From a checkpoint of a small mixture-of-experts model trained on Wikipedia.
Size: 10 layers, vocabulary 2048, 35.1M parameters.
Experts: 32 experts in each of 8 layers, 192 squared ReLU neurons an expert.
Training: a variant of Muon for the experts, 390M tokens, 8046 steps.
Below are experts of layer 2 (counted from 0) of a mixture-of-experts language model. Rows are named up (a neuron's input weights, with its number) and show model dimensions 0-255. Each number is 50 + 12 x the weight over its row's rms, rounded and kept within 0 to 99.
Before each expert's rows: "gets" lists some tokens that make up at least twice as much of what it gets as of all text. This comes from a sample of Wikipedia text that the model never trained on. Tokens count by the router's weight.

# expert 4
gets: "ing", " re", " of", " play", "ve", "-"
up0:55 51 51 70 55 53 68 43 67 34 51 69 35 65 49 37 58 41 40 61 51 35 31 54 60 43 59 52 47 65 28 46 32 40 43 67 65 61 41 41 64 59 53 55 38 47 60 50 50 41 63 37 52 19 47 57 57 58 39 50 35 49 59 43 52 56 49 64 65 62 58 41 40 45 63 35 48 49 32 33 34 41 39 46 45 53 43 45 55 26 53 53 80 27 50 26 48 24 62 53 50 73 31 48 51 42 56 48 64 60 53 70 32 29 60 58 42 47 53 57 58 47 23 48 57 41 50 50 40 48 47 75 41 64 68 45 53 61 22 53 56 46 34 55 64 63 53 68 62 37 47 53 61 56 43 30 61 59 60 54 46 62 38 44 50 43 60 74 33 32 75 46 50 43 45 48 57 51 42 47 74 56 53 59 55 69 58 61 32 61 69 30 70 56 71 56 49 40 41 41 61 48 24 63 51 43 52 62 37 59 48 38 52 45 59 62 33 37 63 62 55 44 58 54 27 43 60 53 47 41 59 50 77 36 32 45 63 50 47 27 44 64 50 82 49 49 69 38 41 59 57 36 45 50 58 28
up1:72 59 39 24 47 38 39 65 46 52 64 47 60 38 38 50 41 44 63 54 43 33 58 44 40 58 46 60 30 30 60 44 75 66 56 36 42 75 47 66 54 56 50 39 49 59 70 39 98 52 37 34 45 65 63 46 59 34 49 35 50 50 46 46 55 53 61 50 49 59 76 31 55 31 48 48 50 51 36 36 49 21 57 52 38 59 51 61 29 88 46 57 46 37 43 59 49 64 44 52 42 65 54 41 45 56 59 39 54 44 60 49 41 47 63 28 55 37 49 61 43 22 56 70 56 46 49 78 39 35 61 55 32 69 66 47 41 52 71 69 62 63 54 51 46 57 60 38 37 58 40 43 52 57 51 67 53 44 63 47 56 53 45 41 67 49 48 55 51 58 34 51 53 53 63 67 68 46 30 63 48 77 45 44 51 62 46 53 46 44 62 38 45 69 51 37 53 75 55 53 44 58 53 55 50 44 50 55 44 52 54 34 56 48 50 64 35 49 44 38 43 69 68 57 57 53 56 39 27 52 63 53 55 47 57 67 58 41 20 63 51 75 32 43 45 48 70 49 45 57 64 24 44 50 37 25
up2:54 62 34 61 64 58 52 55 36 56 62 69 62 55 46 33 32 57 51 53 54 46 69 67 63 68 46 56 52 38 57 55 39 77 50 35 32 53 39 52 50 38 46 53 56 58 58 57 39 54 62 66 35 63 44 41 54 45 32 33 49 50 47 47 66 49 53 61 62 70 24 60 55 38 74 47 51 59 53 40 50 67 39 65 33 44 79 62 49 45 53 43 35 55 41 45 39 39 48 55 59 61 40 27 51 59 52 48 49 48 38 40 54 33 62 68 48 52 58 45 65 49 66 60 41 56 55 31 41 49 57 56 73 77 61 51 39 54 44 17 42 49 44 42 33 52 51 44 49 41 41 66 47 55 63 53 32 50 41 65 36 64 62 55 22 47 55 38 66 57 38 66 55 43 35 38 47 60 48 54 57 54 54 42 40 60 48 45 46 58 62 67 54 57 35 34 34 54 51 54 37 55 39 31 71 30 52 50 56 63 50 47 67 58 63 57 66 50 37 91 49 79 50 28 21 46 62 40 34 80 51 52 29 29 50 52 54 56 60 61 48 68 39 53 40 54 75 23 58 44 56 28 43 62 49 48

# expert 9
gets: " (", "-", " re", " E", " \"", " I"
up0:40 61 27 44 48 53 47 29 70 46 52 54 31 63 14 49 49 50 59 77 44 34 43 47 79 59 42 42 35 45 40 88 44 67 44 44 60 33 44 87 56 37 50 42 47 45 42 55 34 42 44 55 44 46 49 48 63 70 58 62 54 33 39 36 40 37 54 40 48 68 67 36 57 42 51 47 63 27 59 58 48 33 52 39 44 47 47 58 48 52 52 49 62 50 68 58 49 44 69 47 57 37 43 58 74 59 49 57 56 66 49 60 44 56 43 40 54 64 21 46 73 36 46 47 49 45 62 61 49 38 42 32 58 42 63 55 29 39 59 63 42 67 30 36 38 57 46 51 50 38 58 43 57 53 40 64 69 54 51 58 30 44 54 40 42 49 32 34 52 50 65 57 48 59 28 61 46 50 54 43 51 71 41 58 52 45 43 26 49 57 56 79 54 50 28 36 52 61 56 63 52 50 78 50 38 51 64 40 72 57 59 50 58 28 46 53 45 35 45 72 51 30 47 46 39 35 66 33 46 40 44 44 72 68 51 49 29 55 62 70 65 59 58 68 50 43 52 55 48 53 50 36 46 73 63 58
up1:34 50 53 33 50 49 51 60 39 57 74 29 48 63 61 51 48 51 28 52 43 45 46 39 37 65 49 67 43 39 49 70 60 25 52 47 55 51 58 50 50 53 63 71 55 43 49 49 37 46 51 66 46 55 30 35 41 65 37 51 38 65 35 54 61 60 84 62 56 52 44 46 54 43 67 40 52 55 57 26 75 66 58 53 59 41 61 38 28 40 61 45 51 51 60 42 34 76 43 46 77 47 26 41 51 39 59 76 57 45 59 38 52 69 58 61 49 42 56 44 50 41 65 54 47 40 68 55 33 41 62 44 30 37 53 45 58 46 40 44 41 64 24 68 40 59 59 40 35 64 74 60 70 50 61 67 53 39 48 32 46 66 73 59 39 56 33 53 60 52 25 48 38 48 55 58 41 60 60 39 60 53 43 42 65 42 41 64 56 52 58 52 49 33 34 35 58 59 50 70 47 43 65 41 50 55 53 65 73 52 54 37 60 32 45 31 48 23 49 52 41 71 32 36 54 46 60 33 44 42 65 54 55 56 15 41 41 63 59 41 56 51 51 57 41 23 62 49 46 35 30 44 62 38 45 64
up2:46 51 78 55 39 47 44 38 36 53 53 38 43 59 42 52 58 67 53 48 46 66 45 33 55 51 50 35 39 69 56 59 50 28 52 50 70 56 44 49 53 45 49 48 57 38 46 55 45 47 55 34 71 70 70 48 48 61 35 35 48 52 46 56 29 91 75 42 70 54 60 73 48 45 44 41 56 41 60 36 78 59 42 65 57 43 53 58 59 36 43 37 48 44 63 67 37 47 55 51 54 57 44 27 44 60 45 66 42 73 37 73 51 48 63 53 55 53 38 35 65 26 55 44 52 58 28 66 49 35 57 78 34 63 55 53 37 38 38 48 42 75 42 46 45 44 66 53 47 39 24 58 56 55 63 47 55 34 57 59 31 55 66 67 53 66 56 48 34 64 56 65 40 59 68 51 52 69 54 33 63 41 49 69 71 42 62 48 62 65 59 45 52 64 33 50 44 22 46 52 53 49 29 49 44 69 62 46 44 57 48 38 70 34 40 64 39 61 31 60 68 64 54 74 46 55 43 40 48 59 65 69 56 56 56 55 44 71 56 68 56 34 61 58 59 53 49 47 48 35 29 46 35 48 42 58

# expert 22
gets: "t", "n", "g", "st", "p", "r"
up0:51 30 57 47 57 56 58 44 82 55 63 55 29 61 75 47 75 50 56 49 49 43 49 29 50 56 61 49 61 38 75 36 47 41 39 60 45 57 67 46 53 49 48 68 44 48 58 60 57 66 21 36 65 49 65 45 68 35 38 41 56 56 52 31 31 74 25 45 42 76 28 61 56 61 57 54 43 40 58 43 48 39 58 59 37 65 49 57 57 49 72 39 53 75 29 69 70 39 44 73 46 55 54 60 54 54 57 31 49 31 68 44 40 36 56 61 44 67 68 33 60 36 67 68 59 76 61 53 71 68 60 49 52 63 60 70 67 56 37 60 50 57 46 36 55 50 37 58 39 52 74 24 44 37 63 76 44 51 71 33 31 51 59 67 32 56 39 35 68 55 27 47 26 56 37 59 46 45 36 60 63 52 43 43 42 50 53 49 51 49 56 58 69 46 46 68 49 49 58 45 36 38 47 52 58 46 62 41 50 46 56 34 56 46 38 44 33 54 44 59 26 41 40 54 58 48 50 50 52 51 52 51 52 58 44 45 44 48 32 45 57 46 53 58 50 39 65 34 40 35 55 39 38 38 59 50
up1:53 58 43 28 39 55 45 43 30 44 38 35 54 70 63 43 60 68 61 48 54 37 38 36 43 33 50 50 62 42 48 54 56 65 46 53 48 60 48 57 58 55 65 12 38 61 57 58 63 52 44 54 61 42 42 64 24 46 28 46 42 56 76 47 38 47 62 60 48 49 45 69 59 48 59 47 71 68 80 16 53 42 68 41 42 50 55 52 42 53 43 47 41 46 89 68 54 47 61 38 51 47 42 41 67 45 41 59 32 60 54 80 40 57 60 47 45 45 64 42 64 32 57 59 37 47 38 57 40 60 48 56 57 60 60 53 51 55 43 58 40 49 41 61 61 59 59 44 52 48 45 42 48 28 90 43 61 54 67 62 53 50 42 25 49 34 44 54 48 42 27 56 52 56 42 65 69 48 62 56 54 62 53 41 63 59 70 15 42 65 52 38 44 50 46 25 52 41 50 51 23 56 48 54 38 42 45 56 75 45 41 38 50 42 51 55 59 45 45 49 33 37 55 66 44 52 58 30 58 35 46 41 62 45 34 41 67 61 65 71 55 65 72 59 38 51 63 42 46 42 54 40 41 31 56 28
up2:61 54 67 60 65 56 48 54 56 54 48 67 61 64 62 42 60 61 59 36 47 58 25 60 65 61 48 51 50 75 53 62 68 41 57 45 47 61 47 39 57 46 38 65 52 47 61 58 77 58 39 42 22 35 44 64 54 56 54 54 48 65 37 43 51 27 55 71 55 34 66 38 17 56 42 33 69 78 49 74 40 59 54 52 49 23 31 63 53 46 40 61 45 51 50 59 60 55 50 71 50 38 53 49 56 45 41 50 61 34 70 44 40 46 57 46 68 33 37 36 60 65 51 48 72 41 50 25 54 51 34 55 55 75 45 49 61 62 53 68 43 67 25 50 53 73 63 53 55 57 32 55 57 41 39 48 45 65 56 54 42 30 34 66 51 38 64 39 51 56 65 54 42 71 40 35 38 33 62 73 42 66 60 35 61 37 36 30 38 46 49 38 39 57 40 55 52 53 70 41 48 50 48 44 35 57 62 54 48 50 49 56 72 54 63 69 58 48 41 53 38 28 58 47 60 50 36 73 45 36 52 50 64 55 47 55 52 33 21 46 48 39 52 52 45 61 63 30 37 54 38 55 29 76 51 42

# expert 29
gets: "al", "ed", "ing", "ic", "ical", "ial"
up0:46 70 44 59 40 36 55 37 51 67 45 55 55 34 46 34 61 47 71 81 50 75 47 41 46 53 40 38 34 46 34 50 69 68 60 45 72 47 59 47 58 40 45 51 46 41 57 53 53 44 53 38 39 43 60 48 47 64 54 44 51 59 46 59 30 47 38 45 57 47 30 51 51 41 39 49 64 43 45 37 50 49 51 81 56 61 45 58 62 46 35 57 45 41 59 46 53 63 48 69 57 60 44 51 44 48 55 45 36 38 35 44 36 30 55 75 43 40 42 66 33 44 65 41 50 32 48 51 61 38 40 93 24 42 70 62 45 48 43 38 47 54 33 60 36 63 58 50 33 42 33 38 52 61 37 64 49 53 33 46 49 35 51 50 58 55 40 38 51 48 36 58 52 34 40 47 39 44 68 44 42 43 44 57 61 47 54 65 54 52 76 43 47 61 61 56 23 53 42 64 66 28 58 49 56 59 88 71 43 48 46 39 69 36 59 51 67 45 51 68 47 70 40 65 24 49 79 60 41 48 61 54 32 46 41 63 50 71 31 35 51 59 34 50 45 57 81 50 67 35 61 32 59 47 48 34
up1:50 52 49 68 48 63 27 46 45 43 42 58 15 26 39 54 42 33 43 40 56 44 77 64 55 54 35 49 56 40 62 50 76 59 42 66 47 71 35 59 33 28 59 58 39 52 65 29 53 48 40 48 35 56 50 62 31 54 51 36 31 51 46 86 46 59 57 52 48 41 57 66 55 25 39 65 63 51 65 48 56 49 23 51 53 58 61 55 53 45 40 61 66 47 45 46 41 45 43 56 44 63 32 48 48 38 48 51 44 68 36 54 56 80 55 54 45 66 59 68 27 71 48 47 37 75 67 53 35 44 58 55 45 61 31 43 40 53 72 56 48 65 38 25 29 49 70 41 57 47 39 67 54 73 37 61 50 45 58 40 70 40 69 44 32 25 31 46 33 64 33 45 56 52 43 66 42 24 39 44 57 30 59 54 66 45 42 63 51 29 29 40 44 47 59 41 55 54 34 57 48 38 60 67 43 65 53 57 56 48 58 50 48 57 59 55 52 58 63 54 46 58 60 58 59 61 65 48 56 43 39 32 41 32 48 38 32 42 48 58 52 55 57 42 37 70 53 45 48 43 60 36 50 63 48 43
up2:58 92 32 46 60 42 29 56 73 40 56 54 32 73 52 45 63 39 48 66 38 50 61 52 58 38 49 48 51 47 44 32 64 51 54 62 65 32 50 51 53 58 35 53 64 47 62 53 37 33 48 39 64 35 78 49 41 40 67 89 61 43 29 23 54 73 63 49 52 61 60 72 44 46 53 29 54 45 50 37 72 52 56 43 48 45 52 53 44 44 33 80 49 30 43 54 40 39 51 47 50 39 52 34 62 57 54 52 37 42 53 47 54 47 47 59 36 46 56 33 45 48 60 53 31 43 26 34 29 62 41 55 29 41 69 55 56 44 43 76 50 45 48 73 46 35 46 41 50 53 45 54 43 71 39 43 67 39 46 68 56 33 52 60 60 54 69 44 45 37 69 52 55 63 33 58 60 46 76 49 45 56 42 54 55 40 35 48 46 48 41 48 46 53 37 42 40 29 64 64 31 28 60 53 56 50 43 56 55 38 32 51 59 45 50 28 36 63 53 50 36 67 56 70 34 82 47 50 49 39 55 63 53 54 40 36 59 53 49 38 45 37 36 48 36 58 50 40 78 51 41 47 41 51 45 45

# expert 28
gets: "\n", ".", "-", ":", "|", "=="
up0:61 47 64 38 44 57 48 59 47 30 55 45 46 37 54 62 51 64 40 51 61 57 72 49 40 50 37 37 52 57 38 42 43 57 40 36 53 57 66 50 67 57 29 51 43 46 51 46 15 48 54 57 43 34 41 39 62 30 42 59 43 36 34 59 47 50 56 47 47 43 52 53 65 56 36 26 48 53 65 28 58 44 62 39 49 57 60 59 47 51 45 39 61 51 41 73 47 43 58 44 52 45 32 57 77 80 46 55 74 43 49 60 38 26 38 57 47 47 30 54 70 43 33 43 41 43 30 50 50 30 51 31 57 81 67 19 50 35 41 52 44 59 55 58 52 37 39 26 55 59 62 28 37 34 59 32 60 51 38 62 68 61 56 67 54 44 48 73 56 43 41 38 50 66 47 50 43 39 47 45 67 61 68 47 50 43 57 41 69 43 26 34 66 72 80 66 39 55 58 32 43 52 48 39 39 50 57 38 63 50 78 31 35 49 47 65 36 46 55 38 45 64 39 63 81 58 50 28 47 60 24 31 56 43 46 58 44 55 53 39 48 61 47 58 42 59 58 45 49 53 41 38 34 46 52 62
up1:58 48 64 46 54 48 51 40 30 49 78 60 45 55 56 39 34 47 50 48 46 56 54 13 40 42 47 51 50 53 39 54 57 54 62 51 50 55 33 67 41 46 72 42 42 68 48 55 36 69 22 49 52 44 45 53 41 45 40 61 85 62 30 39 62 43 15 37 53 68 30 43 71 45 37 42 43 55 47 63 51 51 30 45 42 18 52 27 33 72 50 54 70 51 48 37 69 59 40 55 41 55 40 29 47 27 48 35 44 40 26 60 64 35 52 50 53 49 47 56 44 35 28 42 45 51 45 40 41 39 67 46 58 59 52 47 54 58 51 32 66 52 61 68 56 51 55 69 61 49 37 53 64 42 55 47 73 36 56 26 38 72 33 49 49 49 68 69 72 53 54 57 51 41 51 40 40 48 54 46 54 58 52 50 37 37 52 45 57 55 63 57 41 44 48 56 54 73 43 57 33 36 40 54 52 54 46 64 43 45 54 57 47 68 49 71 64 42 56 68 42 74 21 45 61 38 37 39 44 52 51 44 32 71 56 38 63 52 59 32 40 63 75 65 31 54 63 52 59 57 50 58 36 64 56 49
up2:56 58 60 56 69 65 30 54 32 47 51 36 47 54 49 46 55 59 60 35 53 67 45 55 73 26 55 70 53 56 62 59 58 47 32 41 76 29 52 65 38 72 63 45 51 45 36 54 70 47 58 65 48 53 63 59 64 44 34 49 50 68 39 38 45 47 39 78 54 45 28 45 26 53 36 59 48 51 46 42 39 55 51 67 62 50 55 30 37 59 51 60 45 60 63 51 39 54 50 30 48 61 48 42 29 65 48 49 64 54 42 78 55 65 59 62 41 55 60 68 55 55 43 47 80 44 48 17 52 49 33 52 58 71 57 54 70 54 53 49 52 61 67 47 52 40 58 44 49 57 54 57 44 31 17 48 37 62 57 68 65 42 52 47 42 54 56 63 51 50 36 64 68 50 50 51 53 63 63 59 44 42 48 68 43 48 35 50 13 55 27 51 34 53 53 50 55 29 49 55 49 34 46 50 36 72 56 59 60 56 32 56 68 38 36 50 43 45 16 32 54 58 64 68 65 50 60 46 42 49 55 63 59 28 49 47 57 21 49 28 71 42 56 65 52 45 53 36 37 44 61 45 38 49 61 62

# expert 31
gets: "an", "z", "ian", "on", "al", "n"
up0:38 52 48 36 44 38 47 48 31 38 53 63 49 56 29 63 39 47 64 43 41 46 56 44 40 43 65 31 47 37 51 53 62 36 48 27 62 42 65 51 47 57 59 48 32 49 53 39 43 44 55 69 46 44 62 53 49 40 53 53 58 35 65 45 59 48 54 48 45 65 54 49 56 51 64 46 28 46 50 43 65 79 45 40 53 53 44 73 72 61 57 40 54 37 59 38 59 32 39 62 54 63 54 48 48 54 57 48 49 48 53 70 62 50 43 49 59 60 28 30 64 58 55 34 47 81 36 45 42 55 57 42 56 45 64 52 44 58 45 87 61 38 18 49 33 49 41 13 46 53 52 47 51 58 60 30 32 47 31 41 39 61 40 37 41 61 64 57 56 54 47 56 57 42 81 57 46 63 48 53 57 81 55 44 44 59 41 60 52 55 32 69 46 46 52 46 64 51 37 36 52 46 25 46 29 59 53 63 20 51 66 35 53 33 25 57 41 45 58 52 52 65 38 12 37 59 49 67 48 35 41 52 33 46 58 17 45 60 37 54 72 64 43 29 65 46 46 50 31 55 41 46 46 39 63 40
up1:41 59 51 42 48 44 43 38 42 46 73 52 44 36 26 56 66 56 39 45 46 67 57 76 59 47 57 33 44 43 67 59 54 45 29 50 32 37 62 45 59 63 50 50 65 62 46 36 59 59 43 44 45 46 63 63 50 54 37 48 62 56 50 65 53 64 67 67 56 53 45 52 40 35 45 44 60 55 57 31 65 53 59 58 26 32 29 50 71 61 54 49 45 28 50 36 44 64 49 51 28 67 40 46 52 36 64 37 32 37 67 62 48 49 69 41 37 58 56 73 63 64 41 61 49 23 75 66 57 29 32 44 48 41 69 43 56 47 69 60 78 45 59 52 50 51 50 46 53 57 62 31 50 52 63 49 48 35 58 44 69 24 45 34 66 62 58 35 71 41 43 61 46 50 62 46 39 49 39 18 54 58 53 56 59 63 54 57 43 50 70 48 35 48 49 45 53 30 54 74 52 75 54 64 42 44 35 56 48 71 48 44 38 33 66 60 54 50 49 42 39 56 75 32 31 54 37 44 74 43 64 56 68 45 48 65 63 55 47 46 45 41 39 44 63 37 45 52 45 65 18 47 70 48 59 58
up2:43 62 39 44 47 63 64 42 47 55 47 58 27 30 33 51 45 58 24 68 36 67 25 64 56 55 53 69 54 40 65 46 53 38 62 63 32 40 59 43 68 52 46 42 52 50 45 54 48 46 57 67 39 47 64 18 66 66 72 40 60 60 56 58 38 55 42 53 59 41 59 36 32 39 53 58 60 58 53 77 49 61 43 46 41 64 63 42 69 57 56 47 60 62 57 68 60 70 39 59 61 58 37 49 42 35 93 28 56 52 74 45 53 42 61 46 35 65 53 42 36 53 42 80 41 36 57 53 51 39 64 44 51 65 62 64 63 45 48 44 46 73 54 58 49 51 51 49 30 50 60 37 46 58 76 44 54 76 56 50 40 34 41 52 43 61 45 43 58 52 50 57 71 64 48 62 37 53 49 44 50 57 43 44 36 55 82 50 55 34 59 34 32 23 74 46 42 45 50 68 64 48 56 40 44 49 30 59 49 51 53 57 58 66 29 56 43 66 46 33 48 62 61 47 25 66 49 43 52 42 73 43 47 42 67 55 50 44 41 30 39 56 48 63 37 49 58 49 35 62 60 51 67 48 56 41